Experts of a small language model: vocabulary 50257, 64 experts in each of 9 layers.
Below are experts of layer 3 (counted from 0) of a mixture-of-experts language model. Rows are named router (the router's row for the expert) and show model dimensions 192-255. Each number is 128 + 32 x the weight over its row's rms, rounded and kept within 0 to 255.
After each expert's rows: "comes before" lists some tokens at least twice as common just after its tokens as in all text. This comes from a sample of Wikipedia text that the model never trained on. Tokens count by the router's weight.

# expert 42
router [148 168 119  85 124 116  99 137 135 161 149 147 197 177 128 140 102 134  65 110 163  95  96 126 124  84  96 134  85 166 139 146 159 124 110 119 167 163 143 120 178 138 151  85 127 117 137 164 198 163 140 123 150 125 113 102 120 141  88 151 108 182  89 100]
comes before: ",", " (", "'s", "\n", " and", " was"

# expert 49
router [132 146 102 129 119 111  82 163 151 142 173  97 118 117  70 124  64 138 119 116 140 124 169 120  89 150 102 142 141 106 133 147 103  71 101 195 158 164 115 121  41 106 112  99  99 122 132  81 129 121 164 152 129 141 105 112 176 187 147 119 134 129 145 148]
comes before: " |", "-", " |\n", " (", " is", " and"

# expert 3
router [157 107 136 177 139 112 189 136 146 182 118 153 153  93 121 109 167 181 191 135  83 163 150  53 143 115 109 136  83  95 118 105 156  83 195  85  94  98 106 143 131 157 135 206 137 142 169 174 156 129 151 125 202 122 140  56 145 176 132 153 147 131 176  98]
comes before: " and", " the", " a", " but", " which", " The"

# expert 8
router [166 138  92 111 164 116 193 181 110 113 122 162 188 146 158 130 170 150 149 112 106 145 133  66 118 145 152 125 154 100 131 139 170 103  92 110 140 169 154 121 157 116  71 180 139  73  94 186 121 145 149 173 105 129 173 181 119  90 148 159 168 141  80  95]
comes before: " the", " a", " his", " he", " an", " its"

# expert 27
router [110 111  82 144 138 114 103 119 129 102 113  84 103  86  63 107 107 114 121 122  98 182 168 118 179 109 147 162  92 142 143 135  67 116 171 185 107 127 117  92 104 141  98 168  89  81 122 156  76  81 112 162 121 149 118 131  99  90 168 110 129 100 107 144]
comes before: " the", "-", " a", " his", " The", " their"

# expert 20
router [148 101 128  82 152 129 158  89 119 119 160 137 123 119 164  89  77 127  73  96 203  85  90 143 106 119  83  78 125 109 141 163 106 151 130 141 145 128 114 109 138 142 140 117 111 109 104 232 163 161  89 145 115 168 119 143 162 183 115 167 136  82 144  69]
comes before: ",", "\n", " (", ".\n\n", "\n\n", "'s"

# expert 15
router [120 124 121 230 159 103 126 144 115 152 159 167  86 171  94 165 158 121  94  57 123 112  79  91 112 140 150 131 135  92 120 108 120 118  97 141 124 101 135 118 159  76 121 118  96  77  88 195 118  92 128 131 114 137 177 192 160 159 122 115  88 103  90 128]
comes before: " to", " in", " the", " by", " a", " on"

# expert 50
router [138 188 124 113 162 134 181 162 199  49 117 139 103 153 203  82 134 118 152 138 184 125 125 162  81 129 143 165 160 154  77 146 143 126 168 150 163 121 143  78 136 131 161  47 129  71 117 157 154 162 143 166 111 225 193 150 142 108 122  98 180 167 138 108]
comes before: " the", " ", " a", " New", " United", " North"

# expert 21
router [117  65 105  89 112 166 118 168 103 142 192 137 180  92  99 128 146 172 133  72 137 159 158 127 160 135 141 139  87 128 183 200 151 118 166 101 116 141 109 132 143 104  78 139  78 176 197 120 135  90 109 109 149  97 116  78 102 148 158 125 192 111 115 100]
comes before: " The", "|", " He", " In", " It", "=="

# expert 31
router [149 170 125 118 157  88  85  81  80 155 157 157 144  73  94 194 155 130 181 154 118 137 167 114 171 141 175 141 169 174  73 117 168 120 110 121 146 165 121 138 124 119 139  62 150  78 182  96 138 138 189 108 147 123  78  98 149  59  75 112 118  89 140  95]
comes before: " ", "0", " —", " —;", " +", " −"

# expert 57
router [185  96 156 193 157 115 106 136 144 104 173 134 118 134  85 182 167 102 127  79 131 152 139 110 126 108 166  88 151 143  82 136  86 121 184 151 124 138 178 128 191 185 128 157 135 138  99 132 109 114 136 124 144  90  70 124 126  97 101 105 158  45 164 138]
comes before: " the", " a", " be", " was", " been", " to"

# expert 9
router [149  98 137 126  89 115  89 122 171  92 147 150 124  92 171 133 157 106 173 100 136 178 166 150 111 100 159 103 120 114 195 166  82 145 137  79 123 165 102  99 190 138 130 134 131  60  93 131  60  90 144 147  58 128 130  94 124 139 124 102 114 111 122  90]
comes before: " ", "-", "|", " %", " Succeeded", " •"

# expert 54
router [ 75 103  85 203 160 132 108 172 161 184 136 112 142 128 161 113 124 127 179 143  79 119 124 145 113 158 142  97  91 148 160 124 135  90 135 120  49  98 121 148 146 154 115 152 129 115 132 189 135  74 124  94 124 128 146  72 119 100 112  99 192 109 151 149]
comes before: "==", "-", " The", "The", "===", "In"

# expert 5
router [112 196 153 177  91  81 135 205 148  86 169 142  99 121 157  76 109 113 119 122 175 167 134  98 140 141 136 141  99 104 130 155  88 202 122  67 187 182  76  76 117 130 138  80  81 105 131 115 114 104 125 170  73  89 132 171 118  86 144 134 137 129 156 131]
comes before: "|", " |\n", " |", ".", ";", ".\n\n"

# expert 10
router [108 119  89 142  93 102 161 131 143 149 124  81 154 138 104 111 121 137  97  87 100 150  75 152 182 174 106 162 136  87 101 153 159 192 135 119 133 101 101 154 129 110 128 162 101 137 124 146 116 132 105 187  83 141 117 148 171 112 123  93  99 147 150 104]
comes before: ",", ".", " (", "\n", ".\n\n", " in"

# expert 11
router [ 89 139  86 133 122  84 108 144 177 138  89 146 118 182 129 154  79 127  91 157 193 169  89 182 128 138 117 167  98  65  99 119 102 164 139 125 137 162  95 156  80 142 118  93 164 147  84 106 104 133 123 112 162 125  98 135 205 181 109 172  97  95 160  89]
comes before: " of", ",", ".", " in", " and", ".\n\n"

# expert 38
router [126 113 128  79 118 151 167 129 147 177 132 152 175 139  98 191  97 158  97 185 188 168  93 118 139 125 118  70 107 104 113 171 113 134 149 124 140  95 103 115 163 141 138 106 115 113 161 114 182 180 115 110 118 117  83 139 131 163  82 182 130 111  64 132]
comes before: ",", " and", "\n", " (", ".", ".\n\n"

# expert 28
router [168 123  77 108 209  73 191 174 119 112 137 135 167  60 155 100 125 120 122 137 113 148 209 100 163 118 175 104 151 149  94 111 121  76 133 148 138 161 134 111 173  75  86 179 152  88  89 156  92 108 151 102  49 141 120 116 123  21 119  83 103  75  87  89]
comes before: " the", " a", " his", " their", " an", " its"